config.yaml
n_layer: 9
d_model: 128
n_experts: 256
experts_per_token: 4
d_expert: 96
d_shared_expert: 0
activation: "tanh_gelu"
moe_layers: [1, 2, 3, 4, 5, 6, 7, 8]
router_score: "sigmoid"
normalize_top_k: true
routed_scale: 2.0
balance_loss: 0.000323
balance_bias: true
init_std_router: 0.0165
lr_router: 0.000787
vocab_size: 8192
norm: "layernorm"
norm_eps: 1e-05
tie_embeddings: true
optimizer: "muon"
lr: 0.0132
beta1: 0.93
batch_tokens: 65536
seq_len: 256
train_tokens: 446100000
steps: 6807
dataset: "wikipedia_en"
Below are experts of layer 5 (counted from 0) of a mixture-of-experts language model. Rows are named router (the router's row for the expert), up (a neuron's input weights, with its number) and show model dimensions 64-127. Each number is 128 + 32 x the weight over its row's rms, rounded and kept within 0 to 255. Numbers have three digits each.
After each expert's rows: "mostly gets" lists some tokens that are sent to it at least half of the time. This comes from a sample of Wikipedia text that the model never trained on.

# expert 206
router:114145170180115134149120147142131159079138102107082181182069077129129202132147125093109031114067141088149134138158109078171159145148184131154128122145125122184103145176127099132126154096215174
up12:148125097166102086055175145114107131096144139169125113103137060104130096123091084161079070109133124141143162226135096085072155115118154125105128097116111120126150159202149079154149117127091114
up13:145137158143111075095116122105140091092161155079170145098085170162184147099128059107143083122112073151086150096107160125095153159172144078172068122128096140149088109160108151151150164142186136
up14:153155116111162132166137112131132140100154190103099149132058131113056112140110139079156167123143126168126112141148099102118122156088199106171121168088153118163096076073191147112113102159166110
up15:104137156124116110136166088157125132077117071123085115168092166125137153145147138152118066162078090132137083118197155120179144113097138117111117088088163094091120095151150133143136148143142128
mostly gets: " Jes", " Alex", " Fred", " Sir", " Jenn", " Ron"

# expert 82
router:129150130158103099149074180155133137083161075145156122083106123097132164201186125187108120140096185123171146125164162059096130163115148118148117146128092080164086186150092130141144106128126102
up0:083104123131144139110042131116100144169056185132160169087156191120143133140086114171097085090101173110171091112138144114150144188143076087129133155111118181130098159163160099120128108094167149
up1:099170187077127136138111159126190073132160134131138148113095078103174128180175123142153122118131107087145139127122161086154152095139134181157102147089098144113122118114124132061162088130091071
up2:124083145143125166086135145133165144184144098133136099167144075092144115118133160122131045134095041156136134118167113118075171143137144120151099165122123112177156139168173124137164125134140113
up3:145107180113111124139194108121095180123106092174175139117083126116118091063161108174103080105114124156142147034130130072141158147168123201148160155116114144128088120149109150109094056134114052
mostly gets: " war", " service", " base", " medal", " power", " rail"

# expert 233
router:106073141117109134120115137102149120106086113213138152183145120089156188130169090126135111087109183118117138163187090108110102097139232154140119067172115075156134147149109133141119127144151161
up0:087122124076100127130105063157148123176099071121145119146142097149142102077124113157101083179137088116161169135146115086096099142121160081176167188146137138109122159129143106145105114163072104
up1:132078131146169101096146148141175083107132090167171130085122138119132096113139170159182087155156094116121063113235111079122087174127126098105122157158161130151137185115179113101108121170168193
up2:088128125145138082079122122112142125128110155121119169138125153143147101099096104179115152107097196116085177091112091152111104119112163178137114118117113112132136088103115113106104131198177161
up3:114169151076140182117137132160119070085100072153142120112120177105145096121122140108122144142139110123102193157121150067119092153077168161136156165106137118079178095128152105114164111138141169
mostly gets: " Francisco", "re", "ra", "pe", " Diego", "cle"

# expert 2
router:109094149130085103141129125154122130105117133178121175177089123120099136128139081110127134108091127097158110166169110045116178119114194154157151109153133099123166166188091160126128115131173107
up0:108210126113090160130114082106135146123155132174165175146121150086111127110113113107041106140139151113142117091159128129080176159099136202126132127127123112119156159071089158160139153089113112
up1:153110093078125102157144121140082103150197132099125144116123127170203116141171134187090091133171132073112149189164126123092116127164127089140125136171115114136103053176115064156132123102218163
up2:107096230184144143162142157099126149107135154112151130146118154118137116143085133117124097187142125191170134143117166192091143135118143169112108095106122103134182100113193142145059143091177107
up3:107129080098144117115130154144132121168087043104087141115145159127109201140128146131162085141083073112121117134148084099095159133200092075146131147144110173184154117202158208116178154138132078
mostly gets: "alia", " Lanka", "anna", "aya", "rina", "aka"

# expert 45
router:130164163120119126145103164145139097099178096149105143164113162101137215167120131104154150124079217143113121160166123085138105089141184140153136085118129094157126132155076150108158157124185182
up1:090091119142084085097178143102154130127136204091188135086109184143149080088165180115141120141133109139131169230153109131167115106070105157141114180100110160153113159151108147155128167086107110
up2:063128157170129109160113123128148122107141167170089121155151130125175104115061137153159099160103147147118137132155102103146090105107185131168133114109158106178198144168092156087181055089154059
up3:129070082053091099151164093176136090067113060122145161133202141105102157116176160118158106153129172118063125136110128171131103128119141122197112107093121120144133073163095139176147119040135156
up4:098113119093108126141148108100174067169068027114132132150109114121143088158074107171102149092127126157158156109183132159180117127147143177173141143159147154109135173133166086118121090124111103
mostly gets: " Ana", " Sam", " Sara", "San", " Tam", " Ara"

# expert 130
router:112130138146126096124149145111140142088122132115099151138069096096109205159166145098125052184070122112125141140173128118176144122166180157139154118091127124166118162159111072166176133124158144
up12:081136157109118138103164130090070095098114133118117126118119091081143149128173098132094155133085149132169162105096151139094111126098209167127141198098160185152115120178133072110121087097192093
up13:127122122169044164099150132132157128092190062114113102125142117075188162144107183152109101157068107149148175115157125122159120129152182126200146112096130127125165074140162134168088138176111064
up14:071118133035126169106133113154098105111166126120145125109135077107132067109164146108078137163179110123152084114107132122121171173161114189125187115107120109143111137143080112114081142180105153
up15:185173133146189124166105127089155136173145173126125109135131113114087104222151125071113134135102114135090204137174145137139103181142116178125123142107177099081137131072109130163152169051149123
mostly gets: " Harry", " Gra", " Mik", " Lam", " Bes", " Ron"

# expert 213
router:092101073136146132127118185206192126086096104159118122165087141112148183179115108152081130119069177102134130149149109056078137197111156102142106139109147097148138126163077162118167091117149146
up0:070107129173154131102089148105087142212129120131100086171123092152094155143071133172129135106117161154150059121179123111059158221109105093172112110124157104116141144153088145132143131169096227
up1:185118111043101172094159137161115096152115170163086161140118099147005114156191099106125135071135152136099131123156120137123178168145140134138146109081150065106099130129101146103115150120109212
up2:157130093137130176156120179162174083074086103110108108056105085075160176178140083100104148134115103172202109176158119097148126164140132100138077127133158092138184094134149137157164131099146170
up3:156108122119105117143142129082144110071093139071148125143112127145192143071112212087109133167142142162143171155074137116172161117053106128090093174155109130143093171175139081113194166105179121
mostly gets: " MPC", " Pts", " 57", " 59", " 62", " 65"

# expert 66
router:137120127119138162139086123135137107066154105202163123128084134069080126183178142149106103132091124159143157189168109083112136158098161132154154135148062111197119158166123133164141139114177128
up0:113090130066127149093130108077165122109185156145159137146194137129116123143122184145168104153102141146114141153058088168140157119134144083166155153098126096206129136162098079131156065070141120
up1:117100130126152146158164133140128111125066116147134154064122142126135109162132134146072096066122165139129137150164115166160115159101114136098186131115105147165099149121125169073239093130133071
up2:088134141100108154065110132125112122078139098124081155142144117059187140133137160175165164147112198113154128128060116132162191107178139191095174109155179099142156116141147081141099108082096097
up3:127112128159129146140109103071184085125094114137164133117155148103128133191143152088104075181121162144133175160164097075174074126165104112140096161189054136172140102104113150089140169135123119
mostly gets: " video", " television", " novel", " drama", " film", " newspaper"

# expert 20
router:111102171142119109155131153123168134114145153156109183134074105109129194182152099106138068102116162119136153157131107072139123147164170145162190093109105082162108210146092102100198122070157139
up44:126115182111185152141127112154148155146086111138086130130144124099142169117063141112129107125123172143116144078139125080118104186159146173116184054115092129153064129077158176150159118116161125
up45:116066153116226177180140053127112127112122142127141121137103136120117164145120133103118119081107129163120169141126139172148073133118163134104123104092104156108114095163123105172178035140138133
up46:180114140064130124168188155093105110107111115149114135099115177053164186168100154110111133141169167152119171153103154053222152087179159111134163118092105075135153154110129135096177144155124122
up47:144093141105053091150129117111157094163159122171091217119110136126118130095107065112173085084164126133154151122124061138110128161111134139114171167146159126148132122142151183133189072113130110
mostly gets: " Kil", " Kor", " Dun", " Cher", " Dar", " Lil"

# expert 248
router:126123180108082124119131141087175135114078124166120192133110107116155199130096132129167087096118113090173143182152126112129158122141193126174114068087101093140103134147091154174160126138128145
up0:088134081117129106143151142147133114129162130152127139138095111138109108151140104163125106073158122124182117116202083128084165157074094113119059131119085165076162113135172147156146145101157198
up1:122129121121139158167144079141114159054213130138168158176095151100170143078108131114138109105144148107163223097128134098115120134130158130115130117127071101060089142124082102087135085121118186
up2:117134137096170115105144076125155081146092112161136166157125068119109168116101147125152186074104079135152170143120114137127216114072084059139142118141097112112168143120127181108135154098160178
up3:176181130136118124115132135154144149059122075084103093100149145078131110120132130094121082110129157098115143135118146075090112170125168145157121134038121140127116159125140147100140165113161156
mostly gets: " Singh", " Kumar", " Bh", " Shah", " Abdul", " Raj"

# expert 110
router:078164090142098113130118170131120178132143087126117139146092141100143144107170113124141128145145176123103102096168112042092133125109205172167135118143120106171128177203072128095145142105123132
up0:177107147129053132146049111138150069112092103150152114173156104139192095103102137173142134166175132123116139145166163071105128166147147106179108090134145110153096213166091116168057128096108204
up1:145163083149144082136091120153135095168132095119142098130126177113165145169107122201131119112169106139088206130113113156184113103178156077103141147054149069165120153112073091073133150165135168
up2:113134105168130136188132099141099212122148120180080133087173154122121133117149148129099111144100097083074104104139112115119118154088091106143159118141187136153105198176139142086111145171102158
up3:096106112104163154094101124185119164106189091190223089170118156068113100114093169103165135089115140150189165148082121131173104183174150122136156122147144163184139181104151125119117157188071122
mostly gets: " Romania", "avi", "oi", "uli", "asi", " Syria"

# expert 234
router:134102087152097129166119193122134137111173091166123123132096129082057160171164101174132108136107125145168151193163141099134132163087141136169133182134080085106141173153110146166173103133170124
up0:109100127158150138128123113138169114109117087083127116111118099140148093144087133071079120106065107185106133185134137090191173180136142166112132171118138122123112157103109100071144087150141120
up1:057189121155093142151111120167162090136125082120068153090163158151149169162177173181107081196065153157111136072157175159132097150126098182159094122072127089121135120164130115138136174127142094
up2:105134154150137076130155134129129207097124126168115133089066139103113128077107178093114091042153117101109095179151101152172107208154140100119129134128215202165101119150151141127046121096158115
up3:137105165102144128179097171132139151127126138179138103133098119097152118137142132154122183166189199050111113120127135149131150138119141137144089124153095146136192105065100133095137163092132085
mostly gets: " education", " economic", " energy", " health", " damage", " engineering"

# expert 14
router:085109139124159099160123171139137106140106076110138113099104118098127159176140094103087142130087094110135152150155104134098121172171160112156142170092127093135146124141087157137194147108111158
up2:152132117131163145166106135129109109116153091123205142096133152142107121153186174075158115136120038103142138081132068128153153071122097125179117103141110166128142108155166125105136180140085179
up3:128134218148189073097146131114115142104066115145206146178130115106161144112156172140130159146093119209130104112161080154151097181107131068109101155086145110139126162190144131090125115160112149
up4:129146146119182123078142118130065106163158135156166125152122106144095112113128154212090146165097078096077121140131143129142115159080153105128098138139128152109161143205170115062170154184210151
up5:081114157149178138186113109080109116118128126032134087094082150117135116069130148129105107170097203116108170126174115138173135158106102133070122166148158125140132117114096122085137142160191141
mostly gets: " six", " seven", " eight", " five", " nine", " 19th"

# expert 254
router:034127096143133064143072158133153099154166111134115155120068143113114165183165091096120069153082184123091157121164117121124151161107149125143171145111128108196127205142083120135126160132124126
up0:148066111143149177116062158136087125141101129148142109204141095119074157140161122100147141112149095175068146128144114104144132149122182174151111146168130166128067143139106072068139164149133105
up1:190152135206166140160103130140169111174168117120141172113176073117169147156155145134131169170159139118092126166136095086132145129132194051060124122089090125101098193063133135118139125103104106
up2:158114162188129116092120159131147116172157168069068112137126094105092113161162097117143122137128176172078102139179137120143147129109123130118118127098075122210087107140118091205133154082134161
up3:100104095113185142114159133149186048159178114116095162135098142116055131094164131129110131124077140121141113159125137159137114119114149169119160160069145118054200137221084106118138140197151116
mostly gets: "\n ", "\n   ", "\n     "

# expert 243
router:067101084136131142070102138138157158104092125113170150145071131120116157164136125142135156118141107087111164122189089079134181134101177158191124173134078094140132211163096167116149191143127145
up0:099177129194080172064170181129097078116119124125097147111139151162134132216098168112179148140143159150150122154128114104152127161084166157145065091145162121140102095160140121105139082120093177
up1:103166089095158094132077069070143131145101099130132147124078073110158194165094105115160132115103144129141134170120118159171159072070110102127081125094114105140122138132125100179093151158091168
up2:139118100107070136148114137173102122071145139167152178074086137070141100118118077113164119091170144175090114118189079135169134140101244184132092151151131116138116115093127166102089149132165135
up3:097133110145139096128080173094136140161091150132071128159042086184163154117181174122142101152154136124145131129125112125060145163175125112224141150098086087110170182141147152100103104116105145
mostly gets: "ti", "ci", "ici", "iti", "enti", "isi"

# expert 193
router:111113143132095171125114136161166130121151123165159150133110098110098142144156129139116132093125167077145140160198110104060150135129174159132096117141121068197173163188076131122115140053107141
up0:078099106126117094151132072117120118105162084170131164123107126091193112145099179220114092109139130127157104175180164156104130121108178125123080174180091108179122128132048155092124160112070180
up1:131121162171093176127095125141115122139085086169117125106147094080070140116124181142061147118132189158124140120161123144090192145128117138177120082147173095132165142082110152122128159088086179
up2:150115153113059120160144114053132088144147110168108176068116072099190112122136132193153113158098153129119104105171213076101135090153117152136134117090159062154122107111112150112150084134128141
up3:126118068099094173151094177140134161115127133130116182137113122152137152094136112132134100111086135139102182166153175119152128156134097103184091130118153154116144132152175090147113169057100102
mostly gets: "ín", "ét", "iac", "asc", "ez", "pin"

# expert 1
router:068118148150154136134125175152199129119120088137168140114106101117105147156196122142131166146127135099103117148139089087131168119138220179173099088163058081173117167159051175088127169121136137
up0:150060131121129164127137103134122146128055147126159122146163168074113104173163099131180175110129116133105144074159170149138180061183130122081092097092140122150153113091137144108131175133115188
up1:112090119121130149111069125130142200150113106159164138076193155106166136113131180141087171089161199062121144145153086144157123153124090123164102118178128169140129146118039118125166088129125154
up2:098139121082087076118130095157148143150186070148190153126121121117103144127204161127081150178134117145146138119154096188098108153088147119187087114081110125121110208123125105131162119087109143
up3:145085137116200131134127113092180123111133092121096138169168127155121097083138056114171190173094182085136129071100133105122131075153175109112169108135144091116123117142121095072112154122158168
mostly gets: "do", "no", "mo", "cho", "di", "go"